From a checkpoint of a small mixture-of-experts model trained on Wikipedia.
Size: width 384, vocabulary 32768, 166M parameters.
Experts: 96 experts in each of 16 layers, 112 tanh GELU neurons an expert, 4 picks a token, a softmax router.
Training: 1251M tokens, 4773 steps.
Below are experts of layer 2 (counted from 0) of a mixture-of-experts language model. Rows are named router (the router's row for the expert) and show model dimensions 96-143. Each number is 500 + 25 x the weight over its row's rms, rounded and kept within 0 to 999. Numbers have three digits each.
After each expert's rows: "raises" lists some tokens whose logits its average output raises strongly, later layers aside. This comes from a sample of Wikipedia text that the model never trained on.

# expert 30
router:468514508506470496521516464534515490497512522480466494479484469483428536527494488499481555522522511536450492505494487505512453483519487502501494
raises: "|", "-E", "'s", "-"

# expert 79
router:525525482501460491503494521473528484512502496526496510524485461504548528512493544473458533483501463506489524518459515464509466517500541495493475
raises: " |\n", " |\n\n", " |"

# expert 94
router:500534517475492476503510535552488519503501513457507530540548448495487494515489489513468491493489509523486488497503505523513479505551508506476462
raises: "ović", "ovich", " players"

# expert 70
router:532499408516485514551504462508480498473508460526468470532526484487509521497489457554477489502471472509506487486474479515501491488530511492500501
raises: " —", "amine", " |\n\n"

# expert 10
router:494534569485474449494494481465495496497508524528512505500449485503501505512503531485496502473539464517475515535473548469491543523503481520542469
raises: " |\n\n", " |\n", "og", " ;"

# expert 48
router:455514485482475508491537497479522476523498519459484527478496479492499525507463504561506538479470507532461494496537509533555456519523539508464500
raises: " Succeeded", " see", " thus", " Mid"

# expert 27
router:476521495502482484533493512487518497546513521487527530439464440459491509529458466485502527489496486537496477546479522529487473478482522502468550
raises: " a", " another", " an", " the", " its", " some"

# expert 64
router:485547520519509470514508517496515476554466483479431506509502525519466520501515520541503525537485481525457509431479469545513510508472478482494477
raises: " own", " planned", " products", " last", " intended"

# expert 25
router:450523481486463477508513488509548485521480526473486508503503473510463489554479493519502514462498473507477514523508489511534503497507522505477499
raises: "non", " each", "wick", "wards"

# expert 9
router:516538471511484487513502555475535468471498482488544513516497483486515477503524488518511515493495522494439500455499500475514463506492491462476453
raises: " her", "gr", "back", "em"

# expert 58
router:490539553525439503499506531523524486503456507459484489517504486469466514508511478519509481491464450546486449472478484522492454484547492479473514
raises: "est", "aff", "rit", "nal", "omb", "asts"

# expert 52
router:490519513511493498497486496482523508519534528514477468497457506530517462502506517513486531497517482544512489500494494508531494475500532531509532
raises: "lev", "re", " combination"

# expert 32
router:488481531497469466470489502502509492511494552501469516556547466514489529519482473511432500499509466502488517563525541508481479501503478519483500
raises: "'s", "-P", "-M", "-B", " –"

# expert 12
router:512483533478471479535530520469485502536523514503485511462505508504524520544491515491475480496516495524517450493485512512499455502509543481456507
raises: ",", " /", ".\n\n"

# expert 2
router:490530507490479465551491466506603450520442514509486515474481483441490532507475498532458494499473534537505491504477502492513503464535522490492467
raises: "=", " ", "-", "0", " the", "Member"

# expert 71
router:523539515548484436509486456495536521563484490531510512484499479489489523537476505533476542515535418504478470494472476526520499476537525527489508
raises: "etic", "ological", " regulation", " classification", " laws"

# expert 43
router:484516465470486506480481542459528473476529526513540514491441521511571534491500518503504543480479529495459497506479499504513464513496497492463443
raises: " of", ",", " and"

# expert 26
router:482479524482517446507502500540510481520444508470519494491518516527518503490407515574509499474547496506501504488501518538468494525485548474491516
raises: "ness", "burg", "ening"

# expert 80
router:508553511534478505532507475501522475530486488480459502489484428490505511545482535515474510493488462478486503484432504537520427510527495462473509
raises: " Succeeded", "king", ".com", " Legislative", "ight"

# expert 81
router:458497465507474489490496493459488508514528510483488507468535490458475526517500502491465482518528516504501518498507467509508495522487484470515478
raises: " but", " though", " however", " although", " where", " respectively"

# expert 73
router:520497514511494496539468486494542524538477517475463499490473453506471506566481498517462516482483505571473501526478533523509494534532522486477519
raises: " Guard", " Leader", "ship", "ural", "ily", " corner"

# expert 76
router:464536512511471552457514540473554455486521533472485534502498497486503524553499515527513496469463527518441493534511489533505461478522500532449492
raises: " of", ",", "'", ";", " ("

# expert 87
router:468521528515455493543517494507522494514511511505468505492488463506516523524460501535493570513521522507494485509492513497512451485543506501480506
raises: "til", " its", " our", "ter", "hip", " the"

# expert 35
router:496506514524449454522499463479503476499498473501479538496494476466513509486460494507474483503516459525494492489468508512473520484514520538500502
raises: " injury", "vert", " pain"

# expert 55
router:480561484505489504524489458483532493475505505467460481517537518493516480523488495474519510532507530482466442514489544538487521508509487532498495
raises: "ima", "ans", "bal"

# expert 21
router:532476479511477461488497489520510532550447473487494467510509513513506535489467484542462518504529486532497503513484521527504490466499492515493532
raises: "ive", "ide", " children"

# expert 83
router:516514513558506496526489440534496493453478483525485512527514482508509526521470511549481487535498472496525552515486482506465519463493504499509485
raises: " |\n", " (#", " |\n\n", " vs", " ====\n\n", " defeated"

# expert 84
router:486501499466466514506498453512498500489496530508445466475504497477514514500490485525482507543475514487482536469500518478479493506505504498463480
raises: "ises", ".)\n\n", " ​("

# expert 75
router:508510472527528453552525474462506529479464462511548513527499495500463535508464525503467534471480466529485523483485504501488507470547484525509464
raises: "ites", " costs", "ous", "ards", " Critics"

# expert 18
router:559470472510505495528505483484526511521486484506529502491489500497508527503520524504494539496488452480473511485428521483513517519512498488506510
raises: ".)\n\n", "ric", ".)", ".\n\n"

# expert 57
router:530540472512505506510501520496519490476502473546495511490490502493523491520498518490514494455503505508458550504474481478514529540536520488487475
raises: " ones", ";\n\n", " latter", " probably"